Weights of a small mixture-of-experts language model, trained from scratch on English Wikipedia.
Size: width 256, 50.1M parameters.
Experts: 64 experts in each of 7 layers, a sigmoid router.
Below are experts of layer 4 (counted from 0) of a mixture-of-experts language model. Rows are named router (the router's row for the expert), down (a neuron's output weights, with its number) and show model dimensions 0-255. Each number is 128 + 24 x the weight over its row's rms, rounded and kept within 0 to 255. Numbers have three digits each.
Before each expert's rows: a language model's description of what the expert responds to. This comes from a sample of Wikipedia text that the model never trained on.

# expert 46
Year and number prefixes. First digit groups of split years and numbers, such as 201 in 2013, 199, 202, and the 19 in 19th.
router:136124164129151150145142153113118156105109159137143149117123164151114138146119073140149157102118163099101153142123102143160127078106178163140094135164129098133146107129094064129134156084101080121148138105117131123131068129102115146100124128160111131121114148136153123095135117151154133109128144146139144151096142096157100145139113174129120137110132114123168123102142142127121130137081160132107154103129075114117112126152133140104113136101120108074130161133119103099114125101194106108125185141092124109110102150105116128207100129108114116153139137172110132116127154079136126147124115061193137122099090108185113133119123129140135122161156173125131105136124115113113126147109128128171134162108151140132124144138121157135169114140117150146149100104114124141133178097144111
down1:133091109119104151096154134146131158102167140165139143148134139106111116170112101112177120145112124084109129144115090164145150121135108111119145142210142115127145109123137146086168105144142107137147145142150125143116163104135125168131127160150163182155097124154144149118126155140193149160141168155118102124122115146147095172137152086161178136168121152119117112115159115128111084119142173122105095107171164149129098101103143157122153126093155115162133138127124123104136132133118108134114110110172106137120128170107079105102134142095104132118120125141131113092116161139105146144165108091109147100134135132138139184146171137111137132125154150137151126153142124076102151146104118147091147132088156114129094105168120146132121137142133179114133121084157111072127135127153148

# expert 63
Title and name starts. Capitalized words starting proper names or award and work titles, often in tables: Best, New, Grand, Royal, Great, Perfect, Good.
router:146114177131107163145104121138092169117100128131090114140094135142152123087123122141136144113138091118096133090136112136118162108162206168131149115129173129145134113125092096072088199128139130107152117150149135124101143142080147085132145101133148158102157117147155108146105158134137140142145152149133145125138101116137114141096114106124158123153107087160124106155149133123127140118126134126090078138110084122097106076126170144133126132107097095144138146138128128111133123108153142106133141134171127120126114115125138157145091114093144151145130141144137142120139100091157118137067115121129120116124166126135099123167173136149101098139138151114124076134146139134144127162171136158092172147156121154168171111107145175145120093143149096175128131148153152152161176122152105
down0:129172158118147125153144190130141090120105140136107113111110093128103146110146136105080160065094146108129128125134143098118115186138096133098093098135115108153067114124125111103098137104143118114142103156118157116119141109104106120097111107086115086140116109144106156126091110151148124066123095099079179145098122096131145090138148111103153072148125154122084147095145156155126160126112134103124139129145118096121096116169107139099163140136133135141082115116144083133148139099124105134118142111110143138133143132145144074120114165154138113135151102109086130147149106126142138106146106107136140152066118094160131145102087138114131146163111084132118131151114118077141113107142130157155122121111129138107129112110105194124130115174122119125136136130096082132164145095135122

# expert 38
Personal first names. Given names starting a person's name in lists, tables and prose, like John, Michael, David, plus pronouns he and she.
router:145101101140128130111114121153114132161108125112116151123100173140104126126127124149166134100125152117089157116124092156074126095154144141143086118160112136118160161100145098091160095141134116152125151116162110105090095097063163104115114103116092111083151106109141123121138148141115135132130131145149156136121105125130133197142152121128136103155087100157173099104162170116157135159131116103088124099146127163088140098167165112110092143126144143129145148108145114119141126113108090138159098138130135085145155124118084122133080129118112109128121080127146139126104135159146166113095130093145125139088118101165133130134156143126075101159141130103122109119119103108107122154137127118113086143199115091170153097150152164142146143100158130131123116146138145131183159143106101
down2:084136105102134138104087127150124164119151101139117138122109146117122099120159161141152118159086113100101183108138060120151143104126135117087126133114145124088141145124093180151117110155103141118107132122159155078116142161137094136150102135105104141124120126111104122119131153139149135130137039120161113120188123141134156139111110130129170133142057107177110153152135099091132162148129145159109121159143101135165135166137141115139120072144108153119108118148107136161124135100119127099135134139106117140128121084100125135115144150145127149112160107136152082160183119114123130153109107168121137136117126089096119115152122098096160148134142126156122122146128125144098140121129103131138141124166161130116158101140123076137091113139094159130050132135069136125151110115136151

# expert 34
Quantifiers and modifiers. Quantity words and adjectives before a noun, such as two, several, various, many, plus modifiers like ancient, Roman, dorsal.
router:088098137147120134095094120108132138148116131150117134137143177125114064136153132129147119151117126134063124077158088122158137106150138130151164143105104120116130167115098085102089167142126127114121106127149151120102079139120139134130158117132180158123145099174142093136055133139161154104145146134145147152124122162116112152124153121119077164190150107117142116095143155116138118169115110103113115177127138108112144091104120149117121136122115094114135182138142149140109144095158138095149138146141139136105121102161140132131118178118098104112139139160135149121151158112133120143141126127133139116114116121141135072173128143106122074136128160120105111155188108120118095170144093141098138174176121141135093143174140152126128149124175155150096133139106133121156154141138098
down0:125145188131142130165127160131143114111094110120094108139098095135130136082156126112118138063101166112149141131121144123156118151158122148083071120150141097142079136118083135086147107118147102147152093140135118093128117099098096127089111115120106093143141074129107123146133098143153147095125075086094157119111111103127145108141148155109168109137125183153087145122157154119150159134121167135108143115158146118100093136145093125116158107123177156156117100127157073132131152113123123156140110121137133131157155115154168088107154121149131117103150117128115109136150108127118114126182126152129120137066134109142123146112084128110130148188142087143134126124127112086112155149161161157129137128136119159126164121104143164141145080131106126119127157123096111114175135112142114

# expert 51
Nationality and institution modifiers. Modifiers before a head noun, often nationality, party or institution words: American, Dutch, Republican, Senate, National, University, NCAA.
router:139129146134089148117085096127077107147101147098119161137136128100132077094180108140164123086071149137129105104129129109194142162168125140123129149142134122078127127098141089135098148164167156101113129125141162105103141132103120114113085120111128161077092131164146122109123167107142153126090155119138116125171131125148112130137079134137110153143107123074134102105121132095139138156152127130095140134136128105116099120135144152100129139138115150155135115127054119143122104107137156138149113153140176127139108166115100122178100154082126125138082143120120169085129122125154114143106096115150101100118158110168111136116117133134151084166089149149113129140136122123129170141155135161108136109147180121121101126110138158168139091112149103141140107101105136139122180124128120
down0:122137157118114109162164164159116122109083164140121129142110127160117133087162125098097112097108154130160087122128129131145129193124105110101087143150114104125075153117132127069158160152146120122150063153127130123153116086105099143120120118074125100135115064132120169119139105121134131101104064070114162149089101101128159091132146132114137127129117146130072131104131138152139164101151174118144152128138129077089088152130116122111126137116134143127098104113168101141147137121106092157138167131120150132114150111177141093117119124134108132144113128156114108121136118122121125108145115133138138136081144116136142154101134143114142173172110126130150134139137107062137133123159152177123081137151140162151118109104137181131122101146101147121108102118106091138129102122140111

# expert 42
Foreign proper-name starts. Capitalized first pieces of foreign or unusual proper names, such as Raj-, Kok-, Os-, Renn-, often at table cells or list items.
router:111111158121105101151083118107125112146105166130111131135094134093138094142146108153168142151114132143126121117129103125116135099157108129137091115100112191126140128121119122103095140143168146090132097155140109157119130061119116114128138110125188106140150166164168073169094147127122137180117140166147136152112078139106102147113107142113102156153106102093133079101135097124190098133086109101121126145099106151072174149128152127123103156127106102142154154114112136122144117122130149128105142091119086122120113109110125138117138140099166089142090135145127139090123136103128073145156122104109137104143126119113108119117123127123123095136157173145121098160102110074138168128124132147103132149135130122150126072158106090145158118116164105093171139127110131142161134146169117
down1:093105117180054163104129144149143177130166176116106112130110149143125139166097082115169143119110154106114088142144098134139121163132106138118142119217140177147127120151137129071150120148148137136135151124162126139080123155144150132143117166140129174134075108144135131150130148118158169120120188128118147088139134154168120137116150070128172155117105151116131100113154104126122101101141157119131105095159198097159127106130145146098115157123132108144147123141104122125138146127149103122103127110147151120130130141129085125098106125108126141168117091164138133124122126130132144154129105100140104111133145123144135157148147122103117150085170125126147117131145138082110135139087138121115095153111143128147104110193121145153116104159118154132146143104155095092130132123157138

# expert 43
Name-ending pieces with space. Final pieces of proper names followed by a space, especially people and places, such as -ley, -ford, -ton, -ville, Geeth'a'.
router:080063164147146133125117092128128156142143162156160096137130162149150101106126108109136179153123157152075163154150057132105117081136153112140145121114127119131125141119140117129106147075136113120076128153156158118103129164103144126111114149100119110122132150147133135174145121126153129175095116124181157147129048150128110176127140163098108128087065124116116144126145159137125139116107117119111136118165122090118098101123168162115100153130156111100165138097106093112149131147160160159136134101159138121100110085117095143142105154102110135139134145141150130173114130142145110123138114138120104133101100085136113126123096135098113098106105180148135137166131116111067113137134162153110135150167113137106137121144109134131121120166152140164133116142115136129120159113125121
down9:107149125167140131110137141123135099141164126136055110102085105090156116165135106108116119121118159144122101199122155139121120111142106174150101136106125147111111143125182106117131136112126117132134103144121152111165107124093108111153096085165131148171156124155127140147099119103175079117135053136152104101189114137161120155111107123146129175130144183174182152153136129095145147092148172176134159108140105157115137112132159103116137125129134103110187091109108146125170131154103137126146109151130134142109121111148123134126096104110130132148111094140102137132114111146165135108099078125132143155120128088117104126128125137110083120112155132133122119145126173117120117165160138132133116120120129108157144156150138171124091117115136145135189094107145138138134136097119131

# expert 4
Numbers before spaces. Whole numbers that end with a space, in tables, dates and statistics, such as 3 in zones 1–3, 18 in a league table, day 26.
router:157106116096161143110119137096141165101133134151145167135121128137083099124118108154152113148141125103139123118145077128125120112133111132178163123138098164126130128111134173128130118145128141114077096153185131095128085136067142117114156121112111146127173133107141136115090153177148138113116162150166136115162119126127138161155098125159114141172122102096135102116131151140098105138069146134153075136121131140108097167145180122088085089137110132087152143118107102142139132143153133134138161141145082124108091150090099149144110120101117120082094118140154123112102164108134147106153111081132098079136138098132132119143140161142107110159179155084118113124135122114097071146123092149108108135168103136125099137140141163123149128161112150086103106128111153143128153141119145
down0:140135185143121135163148166141120138120076145116070141126138114158119124099170109115138131084106161116138131139094138128130103126158110099125081106161130077117103153105102153115115097119128129133151089124123134110129114093105085101116114120100112135150150107135127134145119141153150129091107074095090170148117069111132154128109135149082134094143133166136107158129120132168120173116152124131123158126147143124073124126153096126107161156095132142139105095129149102151132145116126131126161139085108148143109147129166147032096143130141128110103130153143101132128130079121093110105166094152120116171093116094141121151098155128143156137163110114141128169131118130084096163125151171166117125107145130137152126115143118168136127100110107120126106144113085080138135138117122093

# expert 3
Role and group nouns. Nouns ending a noun phrase, often roles or groups before "of/and": member, player, team, director, people, bassist, students, votes.
router:124112147107090146127122104146122134137110130124129149122115090136042154144163139120096170110128102103094102127124099128141122159108127181140119132139133123116124158109118145130106099156144120075096145145114128098088153103136137130129082105077142104102150137120134142124144140146119127149097138124120123136120101074132132117141114083115117095122098101069149159119128142126135118113133168108127129120123101099148089126130162142114149127147166116049119102132125097139129103112124132101129115131135123128100148083131110166126102110087084126142130152104102128122103154162188184117060144165111139098111139143124140082140093108090137086152131153141149112144167125135121127131084110134143106140195126139141115174119163144139130138094162099170135096118142161127124168107137121
down2:108093114101125143100094141162116120150141125147178148125135116123141075111174148175100129115102131092122132102153083148134136107111138107095166104138152128115130134160116164168090112178147134140098138117117150083108133148148116130144092103089133173113137116100125092124164136157152120124137042106174100124170111157125153152112120115144147138132099127166128126150107098111122142152157144165090124196165119115151169131141107114119111116111108136157087126137113102144091141103121116104137126121120131152132161083133123139143158119143109155154135124143161085152175148134118122135121144152115121129100128085105141090113119137088146108127114132176140094123141122139124126122154118143131102136127185117090164127138120095124077174135142174128067121140102145123157129142139138

# expert 44
Surname initial fragments. First letters or opening pieces of surnames and rare words, like K, Sch, Mc, Kh, plus of and the inside titles.
router:172141125161165126131115130123130122164065148102179100136115142132089147136151078132165130089137093122146160105136092132152165136135096128122136128137131114132132104103097113125093096129144095135128105131154122116114090124090147113122110125158075111143170197163141148156126122112100170140109134143129141107157100144161127181138139124133146114122107135122145079135153136150165117121135130118165114101147123111112161155195117166126136116122137137108188167121104112158101129141090188169097128151101118103101089126139123135092119132099115132138123143115111132083095158104188091153142095084125091157141123146165114132133114121102116104110171124096132139161117149148131148151125190143122145127104118148144126135128134120124158112103156099133131133140099151163163135130135104
down1:140082130139105113086138146160111146119110168131112122168117132109122106159095086121155134116100155120132135138152072125138124123118119123126134137216123167149118131141165116076110130138155108143112134143134109134107129113137119134120140176146137192127097130152108106154139141133154151155135151166104103136116146136155139105120121085111166161121131174117117080108118158124109108116142169155133128102139173123117114124136125098106151159129115110156173148169116144138159181112106121141120104079161132146096105134112083147132123096080135153115113100174102094095114100114075142155131127116124122108125135141154171102090120179116121142105151159115138128116160168117123131158110096124111122147088127107148104119157078155143127128164108126117153087110159102094110145105173123

# expert 26
Line and sentence breaks. Line breaks and sentence-ending periods or quote-periods closing a sentence, list item or table row before the next line.
router:123113155112174128173138092120122174089138121123123117131122135120096096130115148174162094135182168125090145132142094176145122133150112144133073098156125138144157152098105123123116127172127120120166079104168120149129109075128144086125132107074162091140148083127157153112109122157126158167118159134146133145119080163125117136124115136115087115111084083132117137145074111140093136130149112106124133109144108098112182107117145151112106112125123117111135114141109163144095121141133147142124133193129090105128163146056166140151102121125125112139140138137156123070143160085120131141097118131128096109120123114114173141156116144095112136143140152119108107182134116112125136156097109102115151139144145118117133165160160116143117141085153142117126139120101115139136139168146150
down0:130146142149095131149146163146138124104108154114100125109122115124126119122154144116098134084135165087144112129104159109126102132145107113113084109146136107181085129110096167086126101123134132134163092123108142144140136122112095126105133105100123066115147086157140178127105089153107129086113085101131154123088105124147129116119133157114138114162125136124077142102123161169141149126127137153135141164174104105108094146168085161088164116106125136136106092112124086148138127094157098166146152126118116136088125132154162093123133144130112087126145117128081132079165098118102151108124094118131127117083122081151142171071138141129135162162122117112142152145112136082142126100146167146157122133122087144126119129104107135122105092148103138124101132099107078109172149097125136

# expert 2
Measurements, participles, light verbs. Unit and number symbols like prime marks, ft, km, minutes, plus participles before prepositions such as located, released, done, out.
router:125133125097101131157113100105128092129141104162137105132107073145173145111112073110127109097108129099116133103175101170131138138124176163151079119166119118156108139102105134132178085098157129130142092138152114097133117123110118097135115123103142114119122165146163131122133164147154154123088173154123133134144152152108111108122113159133150096134117144115154107143134121137141106151110159130041139149132099122136108114128114175117095166127168109061152136167105045098133114095142139127107146146127136137122173114162110131134109157110088142123115106133154125133133145142130136084146133126145111122103130138128114156106109110156129138130125145146155106116118121097125142146141143134072105164166136167159081095116118127151144085101142119125130111141073144114131132076098126
down1:140090136146090149095135145162100193099136162146117132125083140107099166166087079128147188112107170112108121149127094148150136137133110135124174136193099178111153100129122122109165104121156124159133154126142128134114139141151117148138143138119152169139072139139134146151148119144164158119136177161130143143149096130165150110134151106128172135130146158171105134109140112127089107116144162136135125092168208119130123120133127108128118152114137110130133124150108103125134130124118090147115109117145107138128134119120083099104116091100138124147116112189123137132152117126118160167121101111107127106114124133147113164142170144147146121098176173117135123163156160103118141136095099111122127148121153133142068113149105144142139109124127153121155092062151111104122114135157143

# expert 41
Table cell contents. Numbers, codes and short words inside table cells after a pipe, such as vote counts, FW, MF, ENG, Qualified.
router:137098118116122146129094118101110115185119140134119105113114122155117102134148078140124136146115152090081111122154098132180139143127156171176137114120155138103101099093109127081130093122124120114108118142163116075113102064104168146144140118150129138123131135167153138127160106127155137137128141119136108129142141139139105142175107112125134107124151115155135085137155118110117119106140094108076173089092101103144116102164189118102116133104127082090117144126106090151130112139132136149167165115123111112125152088106131121153092120141104121166087173098135143114132157119133123126124122123149093121077102104148085141105125123115077104134105148094155116155131102144097134120099169161091107148147119149142105133164173133157142087149184144119139144148163116136104138148089138
down1:137097137157105156104116129165088163123151142140160142129107139112109129170094084095172143132120131094125076138131106149128126149124128119120164134196105150127148120128107118088128093130147163147139123141133118147113129136147109109112103146153157166137086157158114126136106165125165161139193195140130097139130130134160125095128135110141172141168139183136109098102151124123143091121148160153119120114172184130151117118106142123120109144100105120122124097168123107115151173119115103142111126122139123131108141172145068143112122079088140118154077105168111143143144121142124144155135139087111111101147106143142127163129128115132143161096185120104158124147121196067116093135105133115114112158096168139132111102147122140146112118116131129134137106110170123115116132144152137

# expert 30
Linking prepositions, hyphens. Prepositions that join a noun to its complement, mostly of, by, to, between, plus hyphens inside compounds like tower-shaped or director-in-residence.
router:143110118117111131114126118112135122128179096121164121135126109092125161141180112200125150123143129133088145109139104128085130107118133159120114147136170190143156094107116120140124110077165113097121137127181094139111128095103147121090110124131170129133129167111123101131114128157092159144120111132103175115116131141097115153118095097134125172121158115075142142136129130138138125119150146104121116148163145129084123115146128165112040116136125116137115115120133119167120122181159164142127139138122100116077140133120127135103113144109107156130128130114135131132134103123151131101108075112166134094102117111127108077174132148141136136125099135110154108141121101133170156166122133122117146181140191122119095139186167110087129114113113139124157066116133119171161142117135135
down2:106107100103121141084112172154133119173148083117161150103157131118142122111141136165134133137097109084108143110167082127168159145151137088127143139144121136108151121143111169144105121157104134145128120132130162106122153137161128125136104142082115143118125124117121109129147118137119114135168041116193117118170123155134145135115145134149189155148065109159124153142119122123139146132146167164081105155156080100142165147160162117126128108095112122131126102130127135147137124095139113085113121117130125155139155092092106111108136141147111170138116136123129097110192150108122107155113110170116145119113138093138097123135127088095141123119141134158099116171129115104072162133162095138142133131133164134144160134144119090110105167144100159142089136116106157135140088169142146

# expert 21
Headings and list heads. Nouns opening headings, table headers or definitions, like Personal, Votes, Candidate, See also, Rank, and adjectives after "the most": notable, famous.
router:122121143121158144139126127167106170164067099155110132137121091097131098136197123133149135136130146099100118108139116183144145087126139113110095200136125165130125118097129114115100156183162146094088117160122181117129124098136129087145122135123117108106098133159125129111165174146108117184123142137135173127142137134157104111123149122151094174135134119098144129139136156161123104122167152158106144140112090112116083088146196136140149169130126138126115101142120161122119136145140100137142123145147155127128105151065132131144144123118104117155130133165142135138151148115138101141168122155162155100101116114126161077112104113160121149171118123152159121145115128142126139130093152157152156174153158126146111147153131174114158141107152158117141111098119175109131127131113133
down0:131136159119083130172153166149118137138109098140115129154098122133119129112154125126114133106135176113160135136110184107130107175138099109091092131170147094163092137109111151110143113130129129140164094104122141115150136097092079110101141129117137092128147083133134159130126083140130114093120085109108172135124126085133143104172159143124135119139116147148096149108103148144138155122109145118136153156128142133091098124165102098087148098101132143144110085122132109139140153115143106177132118116132139126098120122184147097148134098134154116139136118123087093123172090143099137138152115138098171124099138115125133150097123135137150159217125126139128117136113104073120145128126157139161090122147071135162122126142117196113161117129108126096078117096089084122130134134130110

# expert 50
Years and place names. Leading digits of years like 199, 201, 187, and country or state names ending a phrase, such as Spain, China, California.
router:131127170110164184140108130116096122103093152132166117100095170123126089117123133144180162105113136114114173121132118104141102138098126146136104141148153122093167141119130093103126155119147101149081099119166103131118159048130192111123135149157118129083124098135140140104146126105135166097082134136146159143124108130184113145177118193104125130164133118118163067131128111152123105125108139112079119117142110128110133125148172147124119168130123148144166159108133129108125092101150142126163168110099118139081124125138129128158109100097112106152124149147137133146124145132132124120139146097206119127113111120158095124150139145144113120106139153126140145135139105102114118144161088170103149137157130134137106135182163140109153121142155146117140114149114114132125183134138104
down0:088152151164098115164158204123132131115072143108085148121144099130109140095162129102091143080089152129158111143136135153131112133144076140104083100149130112149096144136092148100137129127129111136134053119109148107127128114125106107115136108106146122144151073161109149130109144180156160072109091138118151142120110132164147117130151131093143104142102134141075139155102136158143145120121139128141135124134106131108111123165142129088156156098147137147079098115140115101172159101134117137146159109112158135102109134153139082132144140131128121135137086114104138105142104135097117086149098138086097166088133083168122154088147127131144127166137133147105154149111115098135124122162140142151116137139101128124131115103114185121148107142080127125143119112092101151147152111151112

# expert 61
Table cells and closers. Numbers, dashes and pipes ending cells in sports and statistics tables, plus closing brackets in formulas, such as }), ], |.
router:130101154134163129130125098093118133124140139155111150152113124150074121170169104137124144060099115127099123116112079126152169144148108143152105157164085123125111102124136133088125166137145099101126143149145102085128122094064152107108129121122078134093146149137140133152158135175119158116134181121107174154146106142100109138160105126109098104154139120176136127120123146136135160084129143129136128139141105099105119132129143140092104128141091123105121195116088137110133076162106151105161107111165121119086100100111039130186135110109149113164128133123136161094091132102158126134120075109133079100134088100154136142103118135131125094148127122135152136123142095133139137147151132147104113123141123107117133132128145145104103127168137110125129119114106152136127167119137146
down1:128106151124103149117133150174142157132149163147160157118134171094106101168095075098190138154121162134109116153113099145141147120134128141127151114224102162122147137121126132110179139139151103123123162158130134165132140126126132132113104161139136183165092116110090115141123135120151150139149171147120108125111128130127098125142145078131163142134128149130117088095136114108152090111131158152123133116159200134150134146112121156117115156083155109138147105135130120108166170153104103154133114085160119136087117147127098133121105110079151149140120101155135112134127127123108147129174102102102168108152118125166132156140116128109146100131118139120125144123152175075129136138114116142134106177126159147132081114166115171150118123121126124147185129079148099134117123130147124

# expert 33
Infobox and sports nouns. Field labels and nouns in infoboxes, lists and sports text: Born, Coordinates, Total, football, game, field, film, industry.
router:128152096094146159156104139088087108122065134112128109124104121109093098160105126128139163118125181085106117108134101134134164083126134137148144133109145126149133131096147142118096146105143131123113130174131114098133128121154096132125134103086147169092104141136118105135144131112134185141126168145144138136174120086106104137154127103133114177100128118123148107123143159111153157143116154139157128106122108104181090179117103111126105160125139103121159115126092065126118125098111129090163101160106131089074145143135110127133102134106115112163139086157139116149173137133135151080110133057178120105132123123129130097101115121126140143122112134115198125141117123134124161180112176161151155127107124133142099104114135158157142155151151116136145107104110146113137133156120083
down1:127083127159097145094154148121104158098117143165109136148084132135127142180131078115170150155084157103119135119133070122167140148143111131138167123206103181128172110165141126100152109129169150116131166128130129124127133100120112167128127172143155143138090134175136133148128133126146152129144177143129128097152138137144144132140149062139163147131122174142102067103157138098118074119161181144136136116197180122145109109084150126143153147109113110142140126154123129136146148133101112129135152129129129128118118147124069120102100103115135161141117107168117124119150139153121138148125143101106133098135113132153144140144121122137115135109169152099151110142131162079117136150108137133139126154104179134149114107135110153150097106140128146103157131095160112093131144133120128

# expert 36
Month names in dates. Month names and the commas or day numbers in full dates, such as "on September 27, 2020" or "January 1, 1872".
router:162081129102146176120157114105110131158066159076129118153117140138137168133107105167153147145114135101121122100137117129149139123142143121164133128163163167152161136142140106141116141100152100109107113099096109096081086126121108141077111133120111131127169151107156128125102105127132158146096167197147151139141115123136119099118176153146147135117116089176124120128098116145146150146104150116128129142124137132154151144125123110085125177106138081120118185131095079111148138126127131108117135140118102129141144087145103137154112098088132126191170137098115148127142129117131096131081105128173140111117147117133123102104172147148095114183132125094119094083148100108133145132124106118105140158175152151128118153152130110108155094098153153096129100108120163158151130131148121
down0:123146129150093173171121186147130125121123113118094151136125113132123146078139091103112138100127157114158111127109182105128129149166100104094103088133133092127100124128088141108134135111132122116154072126107132124116127105115124118097138098097134079121127074146115156109155102176148141059108102116100164122109112135136181097113126138108138114135147142126069103153131127137141151099119155119121147147162131111109109115143122152097156134096140146155120130112164088155159157125124110147153153113106160136105111136143127083114155144122118126138139139142090115103153091115122158100190117117111164135091121085166115178089128124136151138158120111112144129144099081085143123123161179137149110151128106126153116080100110179136117110161109127137139106123098097168143143122148111

# expert 20
Surname and place endings. Word-final pieces of surnames and place names, such as -ton, -ley, -ford, -ville, -ov, plus names like Smith and Angeles.
router:133105119146149153149132078113109138156134095179126135110110137132151043100144097143153138164100168134086156152140097152144128086136147132137114137139106111138133160131097107153132121120137113129088107121159151112072099153124135122107128120149092080106131150144140146134116133139161122194121154133118153163112075101133131163168077109097091126132075119092164119106161162123137131134125126130135094135176106114134127140144132140096113126079128132110137142140113120126134121137155127095154100120130143131082126126078138122140110163093100122110120121131158117131137127168119171117124116143114133119114129083169135116109068109111115080131105144130157126129126111165126073121116119173122158142150139157132132130076134141161085131161095136174125135101126162121166104090123145
down9:098116118180150133127145142114134141128154142154068113124114128101153153140095098110119108144112193158132126170137152134155164107156126184132073140093143148113098128116137134109119123124169123115144104141114136111140129132125103061160131091136115138127147142154100123118116130103143070091121058154145128093171136146154119137100094129118147157121135186168167152155153152116125122109134162136132161110134118134149147124134156149074149126121145135132159089112118160122154130133105130121191150122113131158135124113148134156143095096120116124134130089171128157117120110124151122122127103148150109164112151079096105108140130145104096132116141117124127101130102169110123097141175170115151133113109091133147151127172132159113101152126119158155208115114153119140153144099124105

# expert 10
Institution name heads. Head nouns ending proper names of leagues, schools, awards, cups and streets, such as Cup, Avenue, League, Commission, plus some word-final pieces.
router:138128139133144182130131088122118106093114150143173138119118114152154114091147085126160188143145158093121128098138093112121104123148156180144128118133120092116151091134085146156126121134158130079120112122172164102103132148119167097096145105105099119090127119146185156115133110129126167157159112117153140115160131076143132164133094112115124108120129130158126116155161139115158144131117156123110089067170149110137100131184120131100125113133100107067136169150100094124142156124115140149144171121118129117066121124075110160116113123115114091125126118150152144102122150143146141132182118139114120077137140128161102158148138153110141124141121135101125129164133121161104138146062161182131136116134127169124134140103143131155124103147121142148125105131142137115122135102171143
down1:139101130116112159087142154166121174115132136134142129156106130093105123192095104131180157152126147120108139130148099140166131112130112123125147143185118143154114143124154126109158140154140137144141109140127145142121122108125135149138135184144133162153112114155108111146125110126145136183141167165150111116137103141193115140109152075148180156151126162094107104096135138151131106130144154118132088112178202119154118141131154133135148135131107066113122127149120128100157181128112132136107113116160108120134131146176089127132114121092142163148097116163123118134135146134117149161134130088099141111127118149146170171150140163122140133105166150155120111112136189079108125134118103098152103155097147112146097094184121159129088127144136170115109101101141128116115134134162130

# expert 18
Titles and table cells. Tokens in article title lines and table cells: parentheses in disambiguated titles like "= Pink Elephant (", table pipes, digits, and months.
router:122122095137141184152130119099076167166097157133137130127128108134080117157150078172108141093078119125113128096108125103157158118123159113146140168138109117138148126124106119098059159115134136118098078151141149136086141102148136103112100113154128112111154122118134112141158116131108137153105141143139110105141126135157128145158080144118101120180124108099117118102119134113196130146119128116102129104124112116113121157170124113123160173108127113095145172150084163160143130123093144092194136113135090142113107119092160165123129123109158094153125126120126166151094129143126119137125124115141121125122151148153170086094124189125105145135143154131170142182116110073130087164104116165131132136158161140139109144111115104123140127129145133097159088120131131117141098116109124
down0:112161145121108125162158185169121144105098113105085139127094096102089121070127124158121140085101159102143124112144147139134123140150092113119112125174150091126065149110094151087140133147135116152131078126108139108157147105117086155100145112111117097131129070161123144109137116157127141105120079103137178153102118119124179135108153156087135110148118118142069127142123155125136150145118157090116148129118135119099089111146124128122149119136162151106122088132155120123148132113137133145145148096098119152121164131176129100116126136123165143133112130126122120140162099117106136094174115144128148114109131105126144144113122158107124147180158151126101149160106134093142152134161140142159117141135106148132159109127096162145132097186085128116142114078076067139139119097135138

# expert 59
Single digits. Single digits, often the final digit of a year or a number in a score, date or count, such as 202-1, 198-4, 19–7.
router:159108142121119182176117131148109130130130145164109137167120133128119111132147101141106159127147123093129147134124118216148140123174146130140089154137115091087115094098136129123123130122134117131083133165131136114097082122140142137099120098099115126117189162167159116103087171160143132154109155156178133121181125131135136110077164125094149115166105101150138140165122115129111136095132146147107129179158084121120155138132116160123145169106129104083145132098100125146120088139131153128145132163133078086128089127100134140118124113142149089104099194149126140149129140106149127121118124074115123158130088125158142155120109125111156081166152138120146127131137115127084119115127112149145136123165135153174084134123134145155130112129160144137144107114096097148134143101116151
down0:156139157127092156169132149145111128087092142129083128135129105128135123087145143142102120067123144104141137134138130114098116161159119103106110071119127114138090135086107132095144124114127127106141062118104139106155122116104080144102132108093140096123123078132108162122083097127155149083133082118134159141102122130135157139107130131082140115119113131154087124129106137152123165121131145110135131128163104138120115150161123151098160152131114171131082133125168113109130141126124116116125174103094134154126144133169133085140149096138141137156124120139095150149163119115069147107171098131123130143086108105144146174088094140104159168151169105114131112160139152075116149139137180166125087143133105127125135132128127172107155108153122129111108097130103068128160127094130123

# expert 40
Auxiliaries and copulas. Auxiliary and linking verbs and adverbs after a subject, such as was, were, been, not, also, as in Women also served.
router:116138122134136142115099101106134157155110152136134115140103085121145091111132175114135112106095140112110187116156130127150144161162118160126128111142135090155157150085148114106134133089186170113065085123150122125106127131103147139134119116101173123135186115126116133147156122141157116099106147170117145130094149104116152154145113080134118107160132119133127133130146081134119151140114114102169116106146088070176101080144160126167103122120135147109188152186120098131145138144139135121121162099135093102116162137097140111124096153134133161133115145138162181085114157141162148123104147116146106132111104111134128128091129113128138112111112100134170118148117123146091130157103179136128139145110142116129085081134144156116181112111109127110141118093144169099154132155134112
down0:169164133120101151134155177139128096092088159119095109147132106154114159107126103102085150079128155118136111154110145126123126161172104117125083079137146120139076124111129148101137097108140095131124074152125140120129116109098102135109119099127130109138149094124113171133094110132108121083082100094127153145128100125149179101092150134115153141132136150141056160133106129154132127105126159129121143117140117146085121156161123138067134123104131124115102087098142102127138132115118136163152146150143135124138118105178148088150144118144149101160112112134126094140138129114093121075156086126113137130080144104148136141099146164134111104180117109099144143140155158098134143146147179154181088142140100094140145104119108169138124112153129132129134126119100080149138134107152113

# expert 6
Infobox and list punctuation. Colons after infobox field names, list dashes, table pipes at row starts, and section heading markers, such as Headquarters: or "- Born".
router:121164138104132148108102148087067100171156133151110166149147152128125108156159161160131148116114140098101174115134078185144162110137130143139121130097117146120186161116104117114091119099138119101104143113195118138128097077113143146124136103094140109122128133153131113153109158157146166133097123163128150117138137132104087155160129120146120111124128078150160109140147134114093139129111146113078112141131111106141132139161147133116153172113131123063138113113114122120163108112140133110132132127105130096082156120131123148141123143129116084122117117111157158142122113107137133126108076136135053108144109132146139122132132177073113136133134152143139103157136102130121126143130161165094146187117138094161140106117184119116140129131171092165146106135113146126160170121163144
down2:101147101098130140090106153150092118160128106108173140117157134126146095104134165129103154140111123128116145108153111119146152112101143107105113122100137128109142119126100143135112121174111114123132118132156126100093146123180123129170113117093146173110160126116113106114159138133132147142137029084145106091179111151122155181137143118120172125137070123169145131151104109082132129144137113181112096165141074142126151120164139135148109122108110131136124125131115114152106144114133114089133137112145113137110158139095142136140152140187117178146133132125130085143170136089116117148110125161113141129117137114129121120134116090074180117133139147152114113156121118101063139114149114161145115157140166110143129138156124103113089149105106165128064123114087139136153096136149153